{
  "n_experts": 24,
  "d_expert": 288,
  "init_std_router": 0.0363,
  "head_dim": 32,
  "vocab_size": 8192,
  "attn_scale": 0.177,
  "optimizer": "adam_variant",
  "lr": 0.00152,
  "beta2": 0.95,
  "schedule": "wsd",
  "final_lr_fraction": 0.02,
  "seq_len": 512,
  "train_tokens": 270600000
}
Below are experts of layer 4 (counted from 0) of a mixture-of-experts language model. Rows are named router (the router's row for the expert), gate (a neuron's input weights, with its number), up (a neuron's input weights, with its number) and show model dimensions 0-159. Each number is 128 + 24 x the weight over its row's rms, rounded and kept within 0 to 255. Numbers have three digits each.
After each expert's rows: "comes after" lists some tokens at least twice as common just before its tokens as in all text; "mostly gets" lists some tokens that are sent to it at least half of the time. This comes from a sample of Wikipedia text that the model never trained on. Tokens count by the router's weight.

# expert 22
router:121111146115122134090094149107092148159134131153071131122145149106130104095113110122156089122094137108123123108131172122122119171126154115112114144159095099111112126101192106151089089121084169111078112130159109085112091108131147096151112129162127158083157167118140139147096118116142153108160131191151114131126150162147175146175142105127123095106094135137124123129113108160129139093147171140123136149123135153109130148102159158153144118146128118102125117134108140123141143140171114
gate0:144133165159135145150124182110127140098111126107139099094148189136128110101113123120147103112151155118089083088128152150112124121196105158129138150152091130103129161118155092123133133179102118189107108116134105140153135090120156124147124144126169139130146111120134152162119145145134121152118142131111140144169085128187173101136146102134099114069112147112129145160092110107137111127094091122134101113084119114138111124132103145120128138153136122093151151133153159124128115184129121
up0:112113144097129158115089146120107181118122103143104093133128174113141090129149104127159086130103107131138132125145162129128120129156118157119099122111114162134159126134127101124116109170096141121144163113122110150154136101127153137140108115158116096075116086123084102136107119113107186098144114117106091172175117122147146112147113166128088106130147130090130114136121134161114161094101109100144070102117152109129127119151133133210111126174141147125142171107121162129170137127138125
gate1:141121168165101175151165147137142150179134158088145110096129164075096195127115130104120110138089134124133165116147159111106135092125107116103097143138132159130103154092158086140145166124125116105101130138133119116102117106142127122175130105130109099115106116147127124102130168123112114129152140146102145131095132092115159158189156108124147061117125173100158116105135109109097125109139120153156123114134136119172110116105133124162135101148124090178138133114103150135144153131103132
up1:146090100093108148158169177135118159139150145128152099117101140125119126081157141119150092105128108129093097112080133122126084115100113096173145133126127131113138151154155145080106098125118112157144099117134136131160111119131148138103162126102114074154105097159143106180130130137126085088094154157126147138157130143128133151117133120149183125140129138127134131142190101131136111126148162119111088080115153154158173158139123135107152121126155159104142141182134114159136095139125106
comes after: ".", "\n", ").", "==", "\".", ".\""
mostly gets: " MPC", "|---|---|---|", "|---|---|---|---|---|---|", " said", " While", " Although"

# expert 12
router:165095124107094138106093125112119133117107118128103118129179130113137090076117109142129117106138132129104088092165115103105099179165171119110119122179091098122122144112132135145140101140087125128088124109173082118115073100112167118154110109140143159091114140160137113167103151123121152132145107163129130143148152163152168162150161145161127113089118125148145111096117138150158138098158137124123161161087165137129163160128147161129142130132145114100115123108110160135097122114145093
gate0:075125137106166159114134118122132168138143135121141135114094129139093120136138112122086130169142121105095120129111150133162140113103127109147106147102094147129102128093181107143080115141132129099122119143122170075113131119135115099123121111159074119150131154113107124122151103147166123142094132152133105156066128133137152132144075112135152103106116133147145116181140113127113073121158098112117128154130159137123086161138174120163149113132089132119146135165139067145170142098163093
up0:136160129116137133162120138159098164108114127143141127128120151123144141133132113122084127124110137154108173138141118146126124154105114148118096147137147099105156149151095122153144130098137116164127148086178148151125115112144159133116125136110133143093178092208148139146133132142066130099120131117124120158141117151127110134106111111106139133177103098108110125123129125165144127181142137162150126084119124124144110196174120110091160148196124082128187090111111133125131100128104120
gate1:130135160135169118119132171087158157178107137122138099126156133116122094134164144097137131108099126150161143142115154141144076144148146156110148158114116148144075152151132116141117111082104116120152097079142125091127130099132146140123153128115140139096136150125111136120149152084139155109127145149172133123141132116180119143134173082143126087127115097091169146131125144106109080120111100155125118141099077128125096159127132129119153158168139147070134108171122128111148073145111103
up1:169109129125117089101160130121092146113107151129140109164097189137137114111125178113122124070174129118141118099106098129114101170135115124116131165081140138086137098130125139118089121138108150120157158108105086120125169091118115126098128122122125135136113097100136102156138102179103135082109109123106146155130103098135128146150161151124128100126162120112113114113139126138125165101104159154124138156112124117127154167105174089145109122158186126118175136119113108109190156147134116
comes after: " \"", "\"", "-", " —;", ":", " ("
mostly gets: " —;", " vocals", " Your", " DVD", " songs", " bass"

# expert 15
router:166120142095109136090150108118100168145130148136089109134134144125128126069105114151140109134118101136089089089113164090073132151125142093105130143168114099079101128083149164145134129138102173150084134084149110127112101083120119123140126111118104155104143117161137114173094152104124143107172125144117134130128153171141151152166152137131143104122110139155138108114097117148174145078145127146134139150123141113129137165134120131140137102124129101121133082114107136181117103130179111
gate0:122121150091115156122143167138097140127129111141125120136132126139101116113102125103132109125123092102122074150120124081157102154068109105063158150122104128139131138083127154140131105037133120149147082078156107129119096128160134140124119106101125112070122128132127062106134164125121127140162118124133109131149152144130134113152094108133174127135132123102128102086154138097123152072161156140139108116159137136131154166145123134174119114154137118123140123131087148125101114116155112
up0:161131131108111141104176142130116160178130102165126139148117139124126103125175153094086149096118153101115087121099133096181107150100117121108129144110164157152135139135084117125112117130133148165170138123127117135143165135150108130128115130094134135108124126123163099109140157115147174147107133120063159093170130141124158108164071107132153112139152109069142127078116138129092125089116161135167118122114128129104128146134154137146105126152119081104117091127095140184114108134125131
gate1:148156149121084182112129122066118134103105162132122131136124111087140148102134097136134139068163133190133146122111110119105079131125111098108167164125147086136096111123158135136160123179123161154127117089116132105139150144122120132119138152086140135140114163131156123143126132130125163104101086155109115088112158116152103137158113137134143118116124102127134112123101118145141159164079178107175163130084093112096139122133136136143168125120132131133098116124106120176130107167087116
up1:111140147114086151139127113095125114133116146130123111152096064085117145104120088122167122103173134147129175113106091102107108120101106109109141146141122081150126105138134131141119126165104146149142102092135105133132126130116117129116109143073142108113111171129129074138099104149101148095100117137121139100117178128134105156157121137132162093100151093082145102121138126135168129088128133081125135157100097128089144164117140150153185100117132132143130111106093126154103138184096149
comes after: " the", " of", " a", " and", " to", " for"
mostly gets: " election", " office", " Police", " Office", " rights", " Committee"

# expert 16
router:145146136118099126125102112116115116128093120138096127135170099117145121096078117171142102122112080125098122093157133145109128160118168107112115134200070106088125131081152165133113102146099155117077123112147125117112088109151136112171140156135140164089130136139138114158091132082142146088140142164103101143156132162138123138138186127123122117091089162155143117111142135105180129133148178154124137162120170134115146130117138143122147116146137120101131115101102157135135138122148119
gate0:147119156145103130106105096101132144098104118136131141159140121093095118144136141207088145130145140098111128136160152145111123129117120163152139094142157101103125141143115133080174104161131168202158139086087095087137088128138164154120162118160145163077157108106124129136126120129103138102140167125126098112148122114139142096104145142090127129142154160142125110089098146135104160109127123141109164147128128088142112113114130144122110134147064116148127132136111138096174126136142142
up0:132122126111128153149058129158155104128130161161107117131138179163122107131169099148122142102097090129146131142150167128154172129099101141133114164150137162144120107123111118166102124046126110150144094101122129137119114095116121131179187104114122152103142076101115149170172140164084139163130135114134140126116167122131134148135092172104121109125155103137130114159141160140110134146111112144130126152097141129157095111139092112181148157125134130118113138125125150130121115164137144
gate1:133152118147139106148159097102138106125094097161131142150100128103156135077122155104149159141139112162134153106149113161135124111159106180111114104139119144160126145132105216149185118100124116107126089154123129153098099122118121087151142124161143154142149122134123099131095137159142132134104122100131123151174133190128114118134149164135115099105119124110097108094105143109159147139171139117154151094136086087133141130123149112125130131149139090085160157091116158159148123108124100
up1:110142130095098127122149133121161137120108121154130138151129151161111131118118148132121143141131149122186114103107136166122081121108106215137150124172119145127146135144114169178108113130124181126116129145154136155084108130130132113152113139184184141177111127122094085091149104103142099127117130113158153119140124146150106141107155157097135092094091129116126135123098157099119114132174150134131152153148098150120168156142112140083116116119171146098104125092129152131140149083135123
comes after: " |", "|", ";", "===", " League", "=="
mostly gets: "erbai", " maint", " poss", " Goals", " UEFA", " Pld"

# expert 23
router:160123135092112118118141131113120112109137122129085102154158129101126110090137128138129078145126093161121115095161120107095139164130137084102135114191123098100147106086144161157122124122116149116062118139132111094095078098114123108144135101118116137103152147153123125174108146121116136086154159158134083136127145158142147154134116154158141130115104123119125098102131119147158148116157158139103125127101174127101140147124104129107128110110137084096103075132118167161082136136171083
gate0:135120147149172112121123120120132138126153090143120144149114111150201099119146141153148127101128132129130136103131112160129164107136133144176135126125108104071141142107123155141172159111143096115148132124153089133140140137156133149083125133170150108114136113126097150102141110080083118104181179130136088155096123128115133117159134123148084129105127151161141111123078142115122213126107129124102126154101151099112124119122098121135076142102114143134161110163076132110106120110161136
up0:118175144154133150142094090162137178141146118132148131149165102083119105122132154112125133117144080110152127122126145119173136128070143099175115129133147103109149158110133146125143116104105141118103114143105083136152125142127170134142096129140148119108133111106119123088131088130129118112116129128109126130137118141099094148135127144125137169087173129108149155126140083060149098129112162183109140166168078164155136136088133149094084113131132156153151110133124174113125142090135147
gate1:189138118156114118085117140156154111116156120100112119151166130095123109091123190116153120115123103155126113117156149140151134142110124145148131075156131091078130125119130122107149137110143152115102138148146156101128139130127144041190120124139106138141183095130135130129130163159120107128116209155128145126066157096090115112102115145127107111124133136127145108119139119136109115149135115098136127159102125115165124113111142143128086134109093089124086121132132127137164152106143113
up1:165103156112174161074103107103108088092161109114091135133131122098120113115137118131137128189140148114136136146123107107143093136108083139125121115145116117141117122159115136112150119151111136127109189136124134120142121131119115142184099125089122142123137108106090132136098149147115089122136122059128120071133153105142173151138121121138159106146152117117108125127120069114148125086139129120084133104139092130131119106118128161089103117099147100102101108149160188145134142148075104
comes after: "9", "8", "°", "″", "-", "7"
mostly gets: " Kingdom", "°", "present", " Route", " Preceded", " thous"

# expert 6
router:164084128097105123114122113109072126130117131099087140108160113100147109086115107167148097103132104127081079101138163119100119171117159107093141138165075110094135120078168139130129110114105166119068122140141100074086107112111143087146121121136145139085139130141143103163079112110139132131160132138125100135130155152176145157124144134142122131137112158129134115135144118145146132113173141130128129109115154161073127157113141118128144110120148085113122105132125160154126129129153109
gate0:072141151147173102127095126096118132133105079114105093116143131123123089108128109134093136113137119138107133149115108119058091123149145095108117114104119113155130116102135123123124109137127169127127131143104156139148152146158066128118155166136067108110091141105167128162133157153124116089115122140162120130110147125181169153129173137078099127113148149108118135117099132130087141127121140107144088131120085142142101088152160110132122114120117172136116121101127110144158151123172077
up0:124081113153144139131033104141108157148126151160134132175134154117129135144153148117139145137123141094160143137140133158122166103104137138170134109123143115117130106150137155131113135138095129123152125114090089157128110148096172130114126098171133090170124188106136142142148106126075134072149077136122069140121129122099151131133107130143133124114094100136148123132141167134127127123115160178099102171142139111110098111111138129114073129135113100126110147138130152100156136105165135
gate1:130077117117162167119156153122119096159137139158144106128138143101114147116126150122162095164106097137128132150146149112123126113141092167131150160120155137136147116128144124073112144111138136114130137115135094117119145139104102108121139072135135140086174075124138118175112156136114084180116119141167138158099132145179139171135113107135146133127093115122132106110113095169113139119141092147128176112095155120130139126166137149128095100118168063094127110125147100179112173133131115
up1:113122114129158147102112169113098120160184146090141102085119107119103119152145134098121111164127115164116114140135184111181172162136103167135156107114140106136100139120097132142125152118117138130142119167086117110110115113126090067150126070112090123074166092098085114133127113149115099179135146127104106153133159155132132184120160156145157135102110137141132133110127114103142164136116125144101149100125122111133110139137111132103151108109145107160120117104151137161136100100149108
comes after: "1", " the", " is", " a", "==", " are"
mostly gets: " very", " Died", " genus", " especially", " Binomial", " particularly"

# expert 4
router:132117130096113135098106139089101138120120114122060117132160128122164098102103105160142099093116106124112114099144155108098096179123183112109139113181081066106102138090169142126107107138092161116085102124160111110118083109136128106154112130157134146107138145123125105174084139100122120096164147171116105137132165147148152170159154131137128116131115163152133121109105127162164140122157158139124133142121164145093153143109145123137132147124140115114127113133105162133100140134165138
gate0:119143133128119125148077131105137142109136094154109123133130113102147166128083134137152114115165070085132133118117141147096130114109137163131153103152112078110158111093179171135132148135129118099107113150154128150077104140158144136145150139144154103103091166117140156165137144086103106116130112119103084151137161140088105132115131131125122161103133190146133124140125185149155118111097154141139138155131130168133157138155114142114152124133087118163055113134124106151138149167139146
up0:127083108130155099110094106126153124133105122169139112151136172127129087118087135148121149141088117146127094119156104117165099138083107103127112120153145161142080128156107122143129106146151127137143130132128114095151109102159094100149141160129110158147162136148116144147055092081147148071135142131149118107154112139120171144170182109104123135124095169144152119172148121112135135131130137143141160158150115135117119067143165127130147085120146147134113100124152131084098131152132143
gate1:153109120088118110100132142084132144085169148161120143090137123124146094125156119111115128052107159105097118143164167151169138149123113140159163116160127111101080165137115122108121104151129108114124123143108082163120071107150175113144125101094161118134080129152142126145144116142115161136124115108086126135116126138126158135161090150170120134148167137096149149103142122156137112149115109128148155144069127114149139147126138102150163154090134080116142153132113126111095123124126106
up1:092165141142107127163108129139083129140076117110133130132121133114127179116043125127145109108116103130117133128126132127072148078127143092102115128129158103123121098120127149129159113127115137131120102107151157129121178111142090147118087148155119137132144122121126129125110123102136074110145146158163118156154156140117169133111148127093161138143095140100141141142129137086112073135138167099107102177143142190090156139115113112072112109128116129084090120122113103124135097130118148
comes after: " |", " ", ".", "|", "2", " ("
mostly gets: "ń", " Sweden", " them", " it", " above", "lov"

# expert 8
router:143102134092111137098107140102101137125110129128072113127163128103151096083113116160145097111123104129106100099137145113091105168119167100108133129184087073096115131083159146140111105142105162115082114117162099100098087101135134105162115125146132153098144131131129107175074145109128137099163151165121104133126169166160151170152155139134136116123109151144134105107110126163157141094158157138134131148109153137103149156121136139126129129124148101117121102119097154155117133129171113
gate0:174154158115137106139153098144107170168133143097092107105122114117159108149101119111122104185079068149134128105123133110123156139151097107142124140147157142119080130129139064122137143108140131144131115130130152131072141123152144116123114130180120135141083168140135135158125138142157097087107128164128108092141075113151174132153148159136126107179101113116125115193121113104112131122100128132152080148136166109103104152112104144110132119122124097086113118147127151123108131130128144
up0:123102167145169117130153114125146107110179135118147177126148130132115143138117119110104136100143150141176150117182128108139135092110188114126123103134117110111145147132104132131149119083126136117120130126122142125152135139094132127134126081142178153114145162163154117152110136134153083142081131157149123103120125136104124147127116118127144155097131138139147083077157114123094149138156171191110129168163132103108165182105136144181137109161160132101137168142166127138107091149136159
gate1:138143111095151139133123136118135142158106135119086122132125168137135096150104111138078123148062161155113161103098138094126140163124158127096090136119121112136110117147124107184149116076122123133135110116093154126132165113091154138124154170113110125128129150148114070148120151147082143132124167120180137100132099108135140132127154138164108109156121118137111148104111106132169115092131134115140115087117112164115132167132121150186132163097166142170175141112118180157125116109151115
up1:101077129140118119125133156157134128123146096173118166152140144090147131134118140141176177110107112101140095109148158140161148092114081101155142131139140132151157094127119164097098141149149138129115171118143149107149124097136123092142070133126143133097121086107120160144131177129182119077158121144118146078089128130087123120140153129157153108147099155167150111059117114113114153170146130106119145125090112103135092111133150126105128117123140129132093123105152114121128121155123154
comes after: " |", ",", ")", " it", " which", " =="
mostly gets: "а", " whose", " Bruce"

# expert 10
router:145105152118126132094111117112110138119098103120067131131181128090138084104089098159148080112130118124114100105129136105115108161134157101119127137175079077100117135066160129134105118130113184136071126124143089108109088130121134130152115117131137152092145133120124115184090133104125151118149147170132097142114173159150154139143121162116152134099111147152135114120122139126147147103146174121109129165108147145128141146122138161103105126112142105097101111116086141138126151137173130
gate0:175145138136105184139144113128148105127122145130117115097172133105097130109132129125162093086166157098132086154095114115091120135103126100155153093182076080143148143128174162141121126119144139136089147155139112132135106103168130127154153098098164152172121135137156111150128113151111089133134118110149148123109150163157120151131172110150128116140129132150122112083139128120135091111173132141127153112156117189114121105131147155098108111120172118121111154170130144169104152153115142
up0:123123118076135130118133121162071162141131115107173094161128134160136161100105120161105074106082119165132149136141126114140113135140152184094137131114146074096091159120117142103144112104148126097129087113127135167140145140116103149098145162151078126113115186163147130147110183106133115112136103122101121137103118156110149118091115131121149150135142127144190145149122121145117154112109133117149133120145105092102160125159101114110142139154142134122127075145095160104138110153152127
gate1:075156160128120108149088135125136095080154096074118122138108122080087095109164108096133120117118136126131147127121165146132187147132130107157121092136110126099136129087154112149155146130106137081125119128132126082100092145144148093189139123116130152129131142098100106103129131091136095102138114105142096107109153116145160145138120130120120104160071112080121142144126071122097104089117136113162129157075131127117123128116107143119131173105117143137121123137103176118140136106120157
up1:155136177145168093112098127164141146136183147138150119125110166115116160125174117124141130092111152123130106094150155129165171126141103154142114120154093169098094156151105128176118172116103162084151165115105127158133134120083136103112138100126128141151154111127136117120134126112096131104154125134136157149140125158184136114121136158131130130147103082149115135141155131125108132114094119125152175161118129128170090102163143118136123144092121156129117114107146106112048136137165155
comes after: "0", "4", "5", "3", "6", "7"
mostly gets: " Votes", " lb", " Swing", "ร", " Maj", "onn"

# expert 14
router:136083121105114118109117145104094136116110124099103100125157124116166122094124113159156106111117120136100092095164110124090131144118151088097130102184095102093111128097165134154113088117090167131086127122159099099100079111098151106177099091127119147116123145139142117145086132119107133111165146143140107147140128153145164177132143123155150119128088128132138101105124108175141145097163144153129147138082179131095134163107134155132129106123123089118091113135103140146138143140163117
gate0:096124142099183129136099174130112136082133131127102127156107155146129103160083129089106160124132108166157173113176134120083119145097139124132119094126166159145104149124125117142137091113126134154132142111131131110101144144138135127129211181143168166090133143115106112133103125107096126141133132120120121101137111120110122129125163107160115134144124159132118108106104091125098168132162156187125159154156135158113211124118122110120116117148133112146141104113130140105087124143108104
up0:083178106149161139100120150115134144125119077108133140128133127116133109143121126130152140140158125086118101139124112146158114099135135138120113155121107099131182072104126121117123154119130133110140146141131163099154144128142094133144095148185114133138151091100118079131076110170119148148176131137122156115161151105152125109085113119132097148134146115108139140126075101166127114167149095090130105117106156136116158143117095144164172120135086127154152088073136116151165157114149099
gate1:149086144135132120129096132133133103130112119102135142116138152125150133101132108113120088152096112171091149139120153142119145163153161110098077117125146128139081126118140167145102133145141141169088127186142102107161119120103130115150122085163142165104137123147155130137115171149114139130105127121137128115116143127165176108140115168166134079143109112099084106074070127134125133114114090115137109130087160129116112128110183182146136137141100112125071148153131142153164109131128104
up1:128098120180199107158127101178118081128114096121137112162108147120124123134143097127142088116110095115142172139180124163151144143187159128168097098153140118115150145129107165121150126136133145070117157163143128106149127172112156138135107109154119153158130117158128155134115133163136130125104153129131172151105143121125147138119127126143129114129109129135124146080158151155115131135141114136151153142125146149100131091131210173121128146129100141132090136168130141087154118133101143
comes after: " the", " of", " a", " and", " in", " The"
mostly gets: " et", " Robert", " William", " Jean", "è", " Joseph"

# expert 9
router:149111131090098140103126123098088146126099143114084109110161121100134126082117116176143082119134099133103097110148137112083100153131160110094129146181083084099128111075155136144113120138087163141078110106168100114108091092128122109161121113136124151091149117145128113157095145108129147117164150159127094130129157171165136160146146129134132115128107141123149100114119127172154135106168153128137133134128161127101141162122139118144147129125139090140109097123115152165094121132168099
gate0:131093146081159128089163141125108169112129137136146109124115111100122114124122157090108128181120102130167138142150116084125170141142133075042126145135117148101124159125128042099098157110143137124122129121134095120114129147149106161128097131125127133137135113111126149132125171145092118125175144142119145136139099121133118132113129119159108121156103114120115107110119140169094129180153112128158147136139143121134158159121151083158126122112085098132146122161119141120101098128192094
up0:136077125102162137086143157122109130111113137141136104148107118133100117101156152113128126142115088110154114150160111087095146167103132101070115147134121138125123141074145099110119147112147127128091090089146111131119164135130092135140129129119094139131141114129138146145130133141079127122134124186131102140132105124105108113110145141132097144152065126129114063102124135197116129164184125151135118119143145118126153201102157110153129125146078101111149140142120138102090122143145098
gate1:118111102158153167151135178141104112135126120113127092124144138081106145125144119135169114133138155154130099143108144109129139137157163099100108181123119155112127106108101142187111135135138151120137136089123083102108159128083134141122117131119102121136167122127135116195093118136123150152138161119144149126078145098114147119154146156116113137149113111138152082125160090181121154158184134131136101120096136149111076116118101158143114152117138113056118124096098130154139132140170137
up1:123159127155129144121140134157110123118129109115134131082131118139123142096169114138115127111139124106101188092138118090121094141139096105123155138122145092127130165134152144088140111112125136157135142121118103170172096110107100052163118140113134089157109107135108091119159161130202103107100110119147133109129152150170112115131145107142091124164094131124144132132149114095150147112069091123168164101097126117132161147124129055119134132123139099125151145116110106104166118135146135
comes after: " the", "1", "2", "'", " in", " September"
mostly gets: " home", " Arab", "ب", " Palest", "rian", " Jer"

# expert 7
router:140107138096119135102120127101093141119113124123072123116159136106152095079108115155150101102121110132105093092146142111092111174122163103113130121171092082094112136076158141146123107140091167121078117114159099100091097100133139114157116134142124164092140128142130110178068146107122125105165141151120112128130167174157159170158156135132136121128112150146138094105109132166154134100153152136129141150099159139099150163120133135125135129126136098122119094129105143155110124126165118
gate0:163121117107097124122132147117125129137133119144111115154161148141126161114136151099078170104151150165128105091144102140093136124146188102117163153153121149128114109160117118140147109139131094119136144139126136134119124130132109095144130152121112161106149157129132148169121172053115140100099159150089112165152154155122163131094169173122132103086120143099128071113121114147113146105113128111156141141161123145122124146143104120114063146153117115127157118188158150115158140104122077
up0:082153130165156139104142125122137115147096073184133171056103139140110088114116130126138100122137139125101112160103142157141106129179114159168107160115113105159109141138134140123105155115133176159120088082151100118100155139136176148115142128128121145123129078079106107136093146164126139128159097094153102115131143127154116142119159101130143145166145135129136172163093118111147114166123145125120127159106104122117123119117113153162120152095175155108116123114155128145104154125132123
gate1:117122128082142111128176104127100140113178177111119135123124093164163147113102139157167107090120120152099103132112121109146150117116113123142171132137148113154097123118120137132100113182124131127096113084100106149127123130105119160146090124120134108121143107161150061148105079105178125082124162165140139145105163125130145174152127113137146091139105154184138103118158143105154126111153103159140137125160120122100114143095094090123145072105158123134108128130121139122119148145111159
up1:127104107080138122141165107135122144130132146097102146135129104142121135122083141133108122092108136140096137110095134101159147170153101133170229143115146149161121119138126118136112144146162155135111104079124085158133127085146056126108124110092124101132089115153156106163154097116138139139141077136146146171145146135107158133139143132100092086117109129124132125140124110161166126080144116139128161126145122096100116143152118090130134105139132127159134126139147120099150170121142159
comes after: " ", "–", "1", "2", "9", "3"
mostly gets: " plan", "oga", "ointed", "rog"